{"n_layer": 10, "n_kv_head": 12, "qk_norm": false, "init_std_up": 0.0234, "final_lr_fraction": 0.0, "dataset": "wikipedia_en"}
Below are experts of layer 2 (counted from 0) of a mixture-of-experts language model. Rows are named router (the router's row for the expert), up (a neuron's input weights, with its number) and show model dimensions 0-127. Each number is 50 + 15 x the weight over its row's rms, rounded and kept within 0 to 99.
After each expert's rows: a language model's description of what the expert responds to. This comes from a sample of Wikipedia text that the model never trained on.

# expert 4
router:59 71 47 55 40 40 47 56 70 44 44 57 73 42 78 43 55 44 49 57 58 52 52 13 48 46 44 77 73 31 42 48 62 53 78 41 50 42 50 68 56 52 49 60 54 52 35 63 57 71 49 52 60 41 49 60 38 42 87 50 50 44 38 60 34 45 48 30 47 59 63 54 48 52 85 25 47 34 49 31 55 55 40 35 49 56 48 76 40 65 40 75 35 51 51 00 60 57 70 58 78 48 33 56 62 45 57 62 44 44 31 43 55 51 23 37 50 46 55 55 27 51 50 45 70 50 59 37
up0:38 56 63 76 42 51 41 51 50 75 66 62 34 53 26 59 29 48 80 65 38 55 79 15 63 48 45 73 52 48 55 74 24 51 52 45 20 31 34 29 42 52 49 65 48 56 52 77 72 55 48 51 43 54 51 30 50 54 37 52 38 27 49 47 46 52 31 58 52 59 35 45 06 67 60 61 44 61 44 51 41 62 63 33 22 54 37 59 72 65 56 51 40 65 53 55 69 54 36 83 32 50 16 35 63 31 50 69 46 52 41 55 50 47 08 39 82 66 50 28 38 62 63 49 58 43 47 71
Mid-word Latinate stems

# expert 48
router:52 64 38 48 64 53 67 38 96 62 66 18 70 34 79 58 48 17 49 28 42 53 40 41 52 34 49 48 82 35 42 65 46 08 56 53 66 59 54 34 63 34 69 87 69 31 86 43 46 55 66 62 57 27 53 53 41 26 45 43 57 38 53 60 33 52 49 22 66 60 53 40 42 33 64 19 58 49 46 46 45 39 73 62 50 54 63 56 51 47 29 86 50 65 55 49 52 39 62 66 67 49 51 62 60 61 50 64 49 60 31 63 45 16 76 69 57 50 68 27 37 51 64 52 58 44 63 58
up0:40 64 51 45 48 46 23 59 16 57 27 28 78 62 30 66 52 61 28 41 82 49 59 49 56 75 55 63 73 64 15 54 26 73 29 41 56 11 45 37 43 54 49 57 65 56 35 65 48 59 72 47 46 55 71 41 60 54 45 47 61 52 34 48 45 38 41 47 55 81 63 48 74 28 40 68 30 46 28 43 03 54 56 48 62 56 25 50 65 37 62 58 76 35 50 30 50 57 38 57 50 50 34 72 52 83 31 43 51 51 58 49 57 17 44 23 71 43 41 28 37 49 55 42 38 34 56 59
Acronym and foreign-name pieces

# expert 6
router:68 37 40 62 31 35 54 43 90 32 59 36 77 41 52 60 44 30 47 64 52 51 65 27 53 15 35 64 73 47 36 75 50 72 30 45 47 47 42 31 50 58 54 67 52 58 80 31 61 82 56 34 26 52 48 74 56 33 36 43 47 41 40 51 26 42 49 30 74 41 52 55 48 53 61 54 68 36 55 55 51 41 80 44 39 47 78 56 43 53 42 50 56 50 55 23 43 63 56 36 70 50 50 59 50 33 47 48 53 72 40 41 58 46 67 31 42 44 35 42 46 48 54 66 64 34 31 64
up0:48 34 48 60 85 34 58 17 41 58 52 51 54 46 70 58 46 31 44 54 54 35 68 49 51 45 41 56 74 36 36 27 42 60 38 78 29 81 58 64 58 72 64 51 38 49 62 40 50 57 34 49 72 47 49 55 39 54 44 33 44 45 43 42 25 60 62 22 71 85 74 37 35 56 25 56 71 35 62 60 58 50 68 43 39 33 83 88 56 63 42 57 28 63 65 25 55 67 43 36 53 42 53 47 35 11 21 34 36 63 47 38 45 50 51 52 60 29 57 54 50 57 58 56 55 42 49 79
Mid-word name pieces

# expert 18
router:64 54 41 59 28 42 36 50 63 26 57 63 74 56 86 48 55 41 38 57 67 56 52 44 50 82 43 64 78 37 43 30 44 47 54 58 32 50 75 35 54 42 78 54 62 43 38 40 51 51 39 53 62 46 59 21 54 27 56 44 37 58 55 63 44 30 50 37 57 50 44 55 52 62 92 37 66 50 38 45 64 34 38 42 41 42 36 86 38 66 45 74 38 61 49 21 55 61 67 35 61 58 37 47 47 27 58 66 32 46 37 43 72 39 21 57 46 58 69 46 45 64 27 21 50 54 24 27
up0:60 48 32 42 61 61 56 43 52 95 34 63 24 55 73 56 68 66 73 59 32 32 47 44 40 51 20 59 56 49 36 62 21 37 51 38 58 32 55 45 54 35 57 73 59 58 41 35 36 49 54 46 33 49 39 38 54 53 52 45 33 41 39 75 43 35 85 42 68 33 65 61 78 55 79 13 55 45 41 33 43 59 40 43 49 58 58 74 57 59 38 55 76 43 38 30 40 67 42 10 31 52 41 63 55 29 10 53 71 72 49 40 36 58 49 19 59 45 60 38 63 84 50 49 30 50 48 45
Word pieces after prefixes

# expert 53
router:49 24 52 53 47 06 46 54 39 33 51 53 39 34 79 69 57 40 59 65 44 44 51 30 63 55 38 41 70 37 59 55 61 33 28 40 50 44 53 43 53 43 37 66 42 34 43 38 59 63 44 61 58 44 43 62 39 18 61 34 25 52 76 66 44 25 40 53 50 57 68 48 45 59 65 45 75 46 65 40 52 49 86 33 47 62 60 65 43 32 59 59 53 54 47 50 68 65 80 66 69 39 51 49 67 31 57 67 42 57 38 64 75 41 23 15 53 44 32 71 42 43 56 20 74 37 74 07
up0:37 43 51 50 57 41 52 47 72 50 67 70 46 63 58 46 27 52 40 41 82 36 42 57 28 14 48 52 56 62 15 22 55 20 33 50 38 57 89 30 28 35 69 39 71 48 46 40 71 36 40 61 17 61 75 48 44 56 71 40 31 48 76 46 31 47 39 63 60 79 47 61 73 73 77 56 48 50 58 55 54 55 58 44 57 60 26 59 53 59 46 55 51 61 26 53 36 70 54 60 34 57 64 54 47 44 39 41 73 60 49 54 38 32 32 48 43 39 45 54 52 34 39 53 40 56 60 45
Section heading words

# expert 31
router:65 39 49 67 56 28 37 47 53 60 36 38 41 52 63 37 54 31 54 55 79 52 43 40 58 59 59 61 92 55 51 61 49 80 73 54 36 56 47 54 38 47 43 82 15 32 60 45 46 52 30 46 54 38 43 53 35 42 72 54 61 29 92 56 85 38 42 45 50 48 60 63 48 45 32 40 43 56 45 62 50 43 62 51 29 54 41 21 25 60 18 46 33 47 36 45 44 50 44 61 54 48 49 44 66 50 49 61 61 55 53 65 19 42 71 66 27 38 17 66 04 49 52 18 50 57 58 47
up0:54 61 63 55 34 58 55 39 65 21 48 71 39 76 71 60 61 52 16 78 67 37 71 57 34 66 47 49 40 37 30 66 56 41 60 56 40 79 52 30 52 50 59 69 48 46 46 60 36 69 56 17 48 43 53 64 35 74 45 62 43 89 63 57 64 53 49 39 57 51 33 65 41 56 46 62 59 64 56 59 30 09 90 65 65 41 50 57 41 36 21 46 44 62 48 05 40 53 62 43 23 73 64 27 75 51 63 54 23 49 61 57 23 77 58 30 60 50 38 59 44 42 68 48 63 29 53 54
Event and institution nouns

# expert 62
router:63 37 30 60 37 46 28 68 94 64 49 38 66 60 56 57 33 45 33 35 48 69 25 49 52 60 70 56 80 26 45 51 54 42 40 53 44 87 66 36 45 66 65 66 64 40 27 40 53 70 64 53 48 35 54 51 61 29 47 37 37 66 67 62 48 33 52 18 53 49 54 38 59 51 55 40 57 53 48 43 55 34 59 52 58 48 77 58 03 69 51 42 58 54 26 21 52 50 57 48 40 45 73 39 50 36 50 85 33 73 26 55 57 34 59 26 46 55 25 52 16 76 36 19 69 40 46 33
up0:44 53 49 49 57 38 42 63 75 47 38 63 92 61 45 56 47 57 24 51 63 29 54 32 35 59 48 63 15 61 46 67 33 51 34 78 59 70 62 52 50 24 24 61 52 46 25 39 39 53 29 43 46 48 64 42 67 70 13 83 52 56 50 57 41 32 47 26 37 56 71 44 44 50 36 55 59 40 64 41 58 31 42 35 50 50 40 88 54 61 38 43 68 60 38 39 47 23 46 56 20 63 47 66 47 44 36 69 28 71 66 71 36 30 15 60 44 67 47 33 34 42 50 55 43 20 50 52
Nouns in historical bios

# expert 44
router:63 24 46 61 31 42 23 50 64 40 45 55 66 45 81 46 57 53 63 46 60 59 56 37 69 24 39 45 82 50 48 35 85 37 63 34 53 29 52 35 55 47 44 75 19 21 46 44 71 64 46 31 55 35 55 58 77 42 46 51 35 65 67 58 51 54 49 28 62 37 88 51 64 59 53 37 62 49 65 47 56 51 77 31 32 42 34 80 31 47 42 70 55 26 45 40 44 51 43 37 70 47 54 45 56 42 43 66 43 52 41 60 62 54 41 32 51 53 50 44 27 20 50 16 37 43 67 45
up0:36 58 48 78 63 57 42 39 60 53 34 76 53 00 43 38 38 43 54 57 41 49 27 34 59 64 50 70 51 31 61 46 49 50 78 63 45 21 66 55 51 50 68 56 37 15 20 70 61 39 40 58 65 87 27 63 43 30 69 29 61 38 54 61 38 56 45 59 73 38 39 58 64 49 64 52 57 42 35 47 95 45 43 15 37 66 54 30 54 82 43 41 72 68 49 20 44 12 51 63 51 62 36 62 59 62 22 54 69 69 45 46 60 31 51 37 67 45 43 42 55 33 18 57 35 40 48 76
Institutions and acronyms

# expert 10
router:38 49 33 59 63 43 54 57 62 47 37 30 39 38 63 49 65 47 44 44 64 64 42 44 60 11 47 75 84 40 42 43 53 52 61 44 57 51 47 71 63 55 46 83 53 53 53 45 50 64 46 39 45 52 60 73 78 40 38 61 50 31 56 61 47 37 39 32 48 61 70 33 40 33 57 44 69 21 61 72 55 35 65 61 37 61 50 62 44 31 34 91 50 52 34 34 52 50 41 36 69 54 52 56 59 47 57 72 35 59 46 48 55 42 71 76 49 52 55 33 59 38 58 67 41 63 56 54
up0:67 29 38 52 74 31 48 38 82 52 35 71 73 61 64 67 59 47 70 18 49 50 15 42 35 45 58 46 46 23 54 63 71 54 45 52 79 54 65 65 61 44 60 51 32 51 48 47 46 68 41 60 25 33 68 49 56 37 26 45 44 57 75 85 22 56 69 57 38 38 68 52 60 73 41 42 46 67 39 53 84 43 61 62 52 42 44 60 43 39 43 57 72 66 39 25 37 45 43 31 63 44 63 60 58 31 47 45 31 51 29 55 16 34 43 53 56 78 46 47 31 57 56 62 34 46 46 43
List and score separators

# expert 32
router:60 41 33 58 49 44 47 39 74 41 48 16 52 35 83 82 65 65 62 80 59 40 63 56 30 27 29 54 47 48 48 66 56 30 74 44 63 35 34 55 42 55 35 57 49 48 56 25 33 69 48 42 23 40 59 71 36 41 57 52 55 60 68 54 50 10 33 33 50 64 30 56 41 23 49 34 34 52 40 66 37 30 37 59 31 30 53 56 30 55 70 46 60 29 58 34 52 53 43 42 51 65 64 55 67 59 58 21 49 48 47 58 40 47 33 45 41 36 22 48 53 56 62 58 52 41 31 68
up0:23 60 38 58 57 62 69 65 52 43 36 52 40 40 43 70 62 24 43 61 47 65 32 17 66 28 45 65 46 37 44 70 57 71 77 58 73 58 39 43 48 52 42 58 50 47 46 37 37 53 47 26 51 59 72 60 22 28 67 66 28 43 46 28 40 48 69 52 51 29 39 44 67 73 30 63 33 31 43 63 47 59 33 76 46 58 40 52 28 73 63 55 49 34 65 42 48 60 50 49 99 45 56 50 64 53 72 50 36 69 55 53 30 60 42 72 95 57 40 46 44 45 67 58 68 78 53 31
Indian names and places

# expert 34
router:22 55 60 67 65 44 51 62 43 58 41 46 39 19 51 45 58 22 73 63 48 36 53 20 43 47 37 38 83 27 59 75 55 18 59 43 56 62 45 50 44 43 41 80 48 38 27 45 37 58 39 54 35 54 42 62 45 58 50 48 36 63 67 56 34 28 42 34 54 98 51 51 24 30 45 38 52 51 28 57 41 46 44 80 54 60 44 33 28 44 32 59 45 53 44 46 43 77 72 83 84 58 47 57 56 43 53 45 53 59 24 42 43 40 50 56 34 42 35 49 22 21 58 51 43 60 27 45
up0:52 36 44 63 49 48 56 45 35 44 44 49 41 51 43 44 75 45 75 54 59 73 66 53 28 50 34 57 64 42 51 47 59 48 43 56 64 49 27 58 57 68 62 59 33 73 69 25 06 55 38 43 55 55 54 66 57 66 11 43 40 67 33 37 46 24 48 60 39 36 74 75 70 46 48 44 66 41 34 35 32 50 82 26 59 38 50 38 41 37 30 41 43 69 71 48 61 74 66 68 32 72 37 58 70 69 57 30 46 44 74 53 51 69 50 32 30 41 49 48 53 72 52 59 54 41 38 66
Table headers and word endings

# expert 17
router:42 44 39 45 57 40 67 53 58 30 32 51 35 38 55 63 61 34 61 42 56 43 39 31 57 35 41 48 64 53 48 46 37 52 53 28 40 48 51 53 57 30 49 80 44 35 27 45 51 99 50 44 42 57 53 59 62 43 58 58 37 66 90 52 46 25 52 26 49 43 69 50 44 53 39 50 81 43 68 67 47 42 57 54 47 47 70 65 33 54 39 58 32 16 46 29 49 69 51 67 69 58 60 65 52 50 60 60 35 80 23 35 48 74 49 60 41 66 63 41 27 23 53 54 44 52 41 48
up0:56 69 58 54 61 56 28 53 46 42 73 15 45 45 41 54 54 54 42 36 85 46 41 61 43 21 59 63 55 23 51 24 50 52 55 50 29 48 69 29 44 55 65 32 48 35 28 53 54 64 48 42 36 39 35 41 50 73 50 45 59 51 30 60 55 68 16 40 35 35 30 70 56 29 53 26 61 28 45 47 70 68 41 36 45 69 30 46 57 63 28 69 63 51 46 26 70 43 16 63 86 45 20 53 24 42 42 40 33 37 57 51 62 43 67 57 62 15 52 32 47 87 42 60 53 68 24 32
Clause connectors, verbs